Below are experts of layer 2 (counted from 0) of a mixture-of-experts language model. Rows are named router (the router's row for the expert), down (a neuron's output weights, with its number) and show model dimensions 0-127. Each number is 128 + 32 x the weight over its row's rms, rounded and kept within 0 to 255. Numbers have three digits each.
After each expert's rows: "comes before" lists some tokens at least twice as common just after its tokens as in all text. This comes from a sample of Wikipedia text that the model never trained on. Tokens count by the router's weight.

# expert 74
router:104139160147168095116121091099137067109110128171120135116128076109102143120116150181126085138161155144098064078111138163154109151088140117157130079186134160097061132099133103057125113080124152109110103108136121174133076164138183146087061115083105173094098116119132094151171108091103152079152136071151091079134121110121113123161173111157192106092093081183179146112181131133084094153084
down0:209120098135140096113215128127168161099114204098166111177114133142142147129122088137121100152140125152184116123158145102099149123169162054217082154082115115129175180089146184105103117143108125095103167076126103100143169106143155115120147098130155134143062127136159167120121110084084163165099116136092103137132145143096167123125147143126132177066157115120118083129126189157104133053168
down1:099128146143100134193142035101081160103133142077130105108080172108138166127141168122137136104141153136167164123155083100138057144112141078132153115115159051115215114105084138132103093149139105218144125084055096111121128174149089101144111092093141161082144127119110147146128140175141080104145183149098154156111084162156156118138134143156116118174165125152084147140101106091144127174076
down2:090152101096108115072104113179102152167136170130122143062128110141152134201191131106146148162147123155122115120161237172108125107157128112124119167151116075089126117126163187194135085103173140181132076145143141097060096092108145163130112151099135139120112134109110117176112146182152131118112143135132136063102153104108143075133089194055112180142109095108128092088156120100132092108089
comes before: " and", " which", " but", " including", " with", " a"

# expert 84
router:079138147155160127117127136104151098158133094170107137087132052123147150172139112124122096185141150130149110132073130159176180096101137132123117122148127126102063117088158081151122145099114152145112122127104120100093116135163163181108122080160073175099097152090107124078118142052140173079184188073150117083185115138148119170176127144149145147117023069173131144142126115138058107146126
down0:136102141161127077096097173089110107093196133114181102164118075165142128118099145112183118116125133149136136100094143184125118101124153151150188147147140075073124132147179161108141127195073129105190155099137099146134135107165118169098179085111150097160103146173101154171110147157123099079118144127108165122057143132105104133183181144067171167145170081217112100106123135115107180145133
down1:079107116144147139096137135169137064099100103158183104174152091129181131116176142116112152126043088144121146171115151127118077091115150164088159132196097107094117148127181110149050136123156130101117167080096100131123195119122115118131104136156183182153136136107043058089134129158160087133100147119129128127097145083069161160123195122106164096108106167163153123133100138176173137128118
down2:092137143169135099114124124109130148154185125206142181082145121153089159176102084156159084114117153164171111135137158131126061129144132112164114087195150123149162157132168148148092094132081091157073105155135135178158149152120081064166100145160140084070110121122151101149118085098159159141144135110189120176129128117172178060147143083108083104094141097141053096152136129124083069108127
comes before: " the", " a", " by", " to", " in", " of"

# expert 102
router:092112161122145094107067163142134064121198132135116146098154092091125189135074147140145124139125149085136058072100146160181102146117121093119088131196109140096107133095144119111075090096177151134125150164108134174115090134151114137130094108099109153138100161118151057115135165068095167099138169088172110094124102125103125176154194118123137094074078058187142147137087160142081113160132
down0:132152136113132135106087133141188139211093092155111081128090111136153173109104096123130223135153090151140155135126086117097101072099178107134156102134157167179102062105082131130127121172098103134120111088162087183091108133118075119124149021121077105149119098112140141160163166111090103125108096087155121131071122146103118119176104089119100146074099110077125085091111161114087088129133
down1:111123120167172102124073098125151071089121156162199073181146146131143144083147105078113091153138102141124085069137147177173140160147142121133168132215074128177096120196140100107130195132114145162172087136150139118093098142132114096140136103165152133164096102178162162135104189116078149144143154114138086077129164095128116118173082107119130106146120047114144109101089163086117136082138
down2:079071105118082163159156071128106105143144135108120107147147164166146126073142111142144138115164098182105078146120097163133065059083107177099091148093154183144127139161152060107133139098089107132106150130095117117117103075103118162085096157118148141112087160136113140096136132095044107039152157157148135070140111077140141154049145163125125113084119148104198116154137151165142096101123
comes before: "\n", " The", " In", " He", " It", " She"

# expert 79
router:111156152177190122088070128134161122116116136111146101097167118140144206134107147198103078173157065100143067100087148170122174107116092145110141101171102159112120113092146095111104083132125148086095101114090116123095042139178139113074079131048110093101123152138094140161149154057143155078139156118156135087128139082100123165161131168113130151100105083137157148114149129151125064154112
down5:145061146179109159169161073136211173110105179082153140168097099167138152175111107166104123090146098164130126090124024178130179149111131067167158107133165078154167145137154130118141144096163123094175124128140202193115189137133117160096092076150099151129128101146083114134178098133122076128109131100174131136135144167136139096135131086128126120137166135127095152153152081097127153107122
down6:117072147096148130198139170176083065142175152121136133069134165058086152167125127099131112130126150149140104104095106151103093111143117097087127104102134096168085133109123113167186114186184101097119165159126187107103169114141146129147147111083127105108192148114193152179141137108173167048189144151098123112148121104129092122100122125144147176156078134178067171153113154167097152140116
down7:107151096116161158129128129064025098151125118114138110120123151114152114139133139105149124138123137158025162107127128084181119149148088123117082114177163185111121131143163130124197127116142111175172152158124152141096203123152111084146082124138155136117120154110173114182151069125114143061104145128129163082120106124135173111114135078121118124154129064065208198143074103092129128110112
comes before: " to", " a", " not", " that", " the", " be"

# expert 110
router:108172136115141126113116092102129074118147137102113169136125072119146157133076144166138093123155089120121076092072128164177145116107100129084123120186116140075116150068107111070061089127102154128112124160122125121081087168156182121148103127114095146128130195123092084138160150091086166087132152064159137078198103141140135170198138174118163095065105088160124179122103148157060123139126
down0:107086083107157137124165121132122109060125149151093105151112097110082106140108144161154192109149114112145086071072089115085150140141159157117118107137068114085158163125153206136102137066139154152159163108143096115147136069097088116119142086159069094134166121069169150112103217132097191124163106125106146150139110119171149100151088187104110167183108156131162118052124120139124094094123
down1:113123155154088120144156045131092097112122079121126141126108151160117110036094158133125167090158200120134129181166152169134087089113124103128077149147109148100105135116156126092098167154085078098169153100097177084131123096099149080143146173172201145152084163108135127154165149174171129120139115148123097149109093111102187104172099098122138129082102203137137155156173068122117137123070
down2:120129155089124060129101104123170104160190079098151129055137158151159128161135090107120142139146120132161119137072170123133161066090116126108163059123141117140110089143104129121113132087083123095121155120131104096130148156097163163176124109168062172189162160073122145138195091170099157130197122142122084147126104076108130088149114140097105147144181129094124192193165091195127135096111
comes before: "\n", " The", " He", " In", "5", " It"

# expert 24
router:142125153184151080159104147125129075130141165120170149152182101130133182138142133142133100135156124106123058101091136139165139135069101101089176106224141137084088124069079111116123098127144173163124109170111175119100127156126139189148079156151087134125085142143119085144152112059139171097132183119165100099093101143133122133215171150132176103091132114202172138109130109149090140141082
down5:097127125067119132074163116108112195116095151136134150099132088117094072147104110154155115180119067070146143120149113077120153172143133181127126135163169192098104110134133191173130132125063131115096064095133095149134135151139094062126077098085109147169105120139086165086147207101108133091131090191096125144157090120151140094113142116175127145116120167127179107088177107145150106062164
down6:137057148151134187209106110093134111122157133123100133116135126144144138092131132088093156120188183126122107149081116148148141106123158102165113097095084074173130163160129152077124163155118114092180109175144120144127165142167151162201173130192125073138096055116100129137115104134172119191059167037127149139155127146156100136151128134111123171140145081085128184100174132124110126093108
down7:083157085112188091114145114114089142119132096118143150129162163160089133133088148094138152095102089158047152167103173104119105186118112133097108173124132112130126108102142127148129125056158161145172127115084152137111134167094117143168130131180178095097246151086112101157128103169132171122125107189156096102126158153170143085160164142109066120047103100123104090134097103134164140184152
comes before: "1", "2", "3", "4", "5", "6"

# expert 93
router:091131162127144103144105107078157057131174156132156141126204111103140135142163123171128055172164132131151038099091137150182207093071110102107113130159107178095067151137095113129120134135141164155125111130115160127113163126145139177151066111092108169120099130142096084103177107068102162104136181070177118114154062135144120168177139135161141109105131086142140110111129123138076092122105
down0:131069112127122212096117126139145105139133110147132156107119136152184116137098126165120143061080169085115162105169128107108178132111127138107106154119126139106117057101152116141083142027103120120078177101164114128194150103124194104080143070105080132097139143076119165152062102116103082147120151122154166133127093088091177117096104118140142104085124158166128151112106060136195143140171
down1:157137155156144095178095156111152138157098170114100121136133103146100133127094095121161133223145131132093106159095131128115126141084171143118164114177147115132143093110161098129151112154129148083191167098116065208172108166153130138126037157152109092163136129168188145077163169150119192177109155136155084116109095148099137111129119114113120156134071063162084150131177142105123102157206
down2:099059138105145149124100108124168125160104115093117086144173112166092078151120101181131121156125125067088060159138154074111122184133131115122114079190120156136094087104168128161092117185119109147099132108107115160102172139154125040192152187107130135121116148134130084149174098101110144136127104066126120062178135153082165136148111127134143130089181033141182139132126144159122135086108
comes before: "1", "2", " |", "3", "4", "6"

# expert 48
router:088139113147152115141117057083115043156168137123155152123141121080113191098138134170139099121140123108137097098058131145130121154098096108097189123179113206095117120107115090103104111133165115155114115144105188121087119098138128131123074117113105161120105142165116092123152111055136178128149157092197097087104064158106099149154183140165141142109129085154155138105105196126065115125050
down0:099128114173147094196135139116098107133182170132130093152108103116170118158133110069120107163148111139143111143085176152041117173116083154122141106203116115100137087131087135125134132126077085177140099130119113146122097091130185130154154159154099154150153113118121129114124104152144158110178106135170117105076181188145067084156098204130148088116052117136096095198112179109074161094132
down1:168079119109149086176108179129094160173088088110138133105182156151069078069116179137118093143148120147156156153160140110143125088189181111150130141144124049107137158122140114104147095116167142135134133073062141134147120112140180133157186138190152149191093092164129188130138141119142166114135146065151126133156139146150143177106081142116129142116160173105154090069074137116101100080065
down2:133129088140043149132159120085140146198130114140123158154128191100138115156102163146107181156054121104153122191136124139037149131140126120183100175115114116112160122173133167139095088128121119101114130139141115098146125119092100136139155127100150068122182218110080092175085110143153121104115158160144096106116109139141073115120178092084113196184070168111146161130117098146089160158103
comes before: "1", "2", "3", "4", "5", "6"

# expert 42
router:094117169151196070112108157130151068118175121130084174154149077154141149120089116183129050141134094134082103106102147114122153124138150120077121126138120113103058143122105096095159080111147161091104129169085150097044102164209165158137104127128108142108104129140109112125119124079127151053172153099136096043165066155130105118183122163153093128149125097142121162158116144120133093141089
down0:104117134133100188161147121129162101196107128155142129091118138081104148120152169107091082179172149167143120100129088143110167100059143153150160098200177171130154104094096122128126190096132125207141151099147126138129167132126097131148080152104141153141091151122170119079161093081142124172230096113126075151093108134130117139142135105145183131134104080153171128127166086095190190100115
down1:134086163143113099100147136117131147134131069118078124133132127177116173099132126092109129065122110091101106148130155148209115126128154096147095105113188153118110109157099149102243099121114105114167063157125102131100138155146082100078136120155161132107125179137141084109127161130153105166142123189094154119159093067177083118152168161191129135112098139100217193141109174142163114173147
down2:092131130140122143135119165159107130109118108130064162093121099193127077133134119101136098091166120100184081146056171089176159124107139120153128149173134122091143155142081091119035173181166156115105173131133075133106111084061091170132110155149111104151128122092115161143203143154070143096120167117093126146084166115134128128103115145152175166173166164118090133053102138102106106068129
comes before: " ", " and", " he", " the", " but", " who"

# expert 32
router:079149151175161118094122123106150080118140146120103141172144154130141122160139111173135105170157107114131040126069213134182127141145095098156155123143136114127087134142140081044086097145175132115105063176104103142133092164184134145174047132129108125093064123136089109108121105121145166096120194083167151094129103141110111164189153145149162090085125132144158129157077164138089148157136
down0:171180155174125138082145149121143137097117117169125186118094174083124079127120135113145127114123089094149108126168172136114202085083206089173065102133130117112142109099095165075093111141092146102130112138170094149094101146160090155067154127088079109161176206088118140074125139121135144109119141122130111118118100090096122163148158115131083166122118186127175181084148104161163164057127
down1:118119062058089148122174122155136127166134135128146130149132103129113149134113139109074136157093099149116121153171133150054094165134082135158127134111032147171174160142161116122126109162109134145142118155152129121159141059132098162124141174109058197148146129035096088114136143184117148168076099148180172125149110120114158112133113135094110118136107159125102113121191115125015109104108
down2:153178143119183160112125163138058137142066129098096113131133140111160145124142171156101094161120165087129105129149094131111114131166101169185115124064075152163133176093136143137127154151110142100107088122159087052112148084155132163113079103115158129148176112113134101109145108120131139062052198174126206090146166126145114090087074160180103136140158152105108165112069100072133144154146
comes before: "S", " The", "5", "6", "9", "3"

# expert 80
router:143131138136171094153118100105109095136160109148107115129143083091100167146125130200119098136129061115136057125096155144136135129098152163175120130162095180103143085126144066125075102072145153131114112134091180178114030184164127157127081151074115106141121183139079128108148140098093135112195155122112095081121121125070108143155135192153157112051070118164153130135143162161118094154140
down0:100182152098094175059072106163160151108120137160094162181129111171106154129112101159190129161121117120181136067084122156064117123140127092127117044101138128126192182025127122138124125147121139178098176104111082115085112145131118106149101131137113123181140109181069078104107131119137135115116129087084126130113141100115123169080143184143123154133180104110203109086134135133130113152149
down1:136151156143076128173173120200116133111068126105158113125151121127121170214106120145150141138103077143128114102120101103126088255061093117108128138111148152099098181133117096114170125111165095176099107082165220151120096166108128131115136127084121093111097137093114072143101140078119073063125124112068149142144129113062153141139164096068114145142145134123139100127107144110118125126135
down2:114126137112113123107127154129134110153100180135140095181174165144107100099159100181107154116090132103099156105082129102064089131186101088161116183115070127150114129221147108103142115183077120156130096134116156134147131114137130123135127072164129167148113142095063078149104124152124106183121136106120130102054140165150130161145166134125134101134112090201029163167170085153113061106161
comes before: " a", " an", " also", " the", " not", " born"

# expert 101
router:095193144120178090136145125140157074141172110141134173098177139137137175165058155163130073145117087113103107096131129162154142085152098098116163118173115147096089137085094087068125121110113164162095140118107132120099084129139117138152100131092108162112096148156118069117161127074135194118165159094197124058150117147094111190175177158176200072121116121164115140132137143151080081137133
down0:085128142103080131115145113199087110152131114112126104181187101145207154124161160080129190092151128059145148091166123137191099196163105106104161150136131092135121091130142112096094196130126103114113113125137174093194110100149172136084122161141133138109093149127164142098075140086161095166190166152137101163159167177125171111105111076148089100126171124092122139151092075136158154120153
down1:094150119119195098111079132182123119088154182122090075110134140193135178139098085136168115139124188113094117108169171155136115104077130135128132082121141130107069097172203125120057092162176154155130135106120164129133114102058115110146116148145181143101082149138145132106134150211103122107099095083094065067133147140120022135125160145133120138147129131118154152131115156091148129125086
down2:177115091138124123152150104079100123136123109126127111166119125049053128092155149049091120158122132065150083130097158089154157167147150146139128140096110160110191155134125168126117175139150114168166082146127131188124142066093172132111137081128102144182173204116105152084160142130111150102077143133112171119119128096145068098107136154090111063110094077118184147104110102105183164115087
comes before: "\n", " ", "==", "|", "-", "==="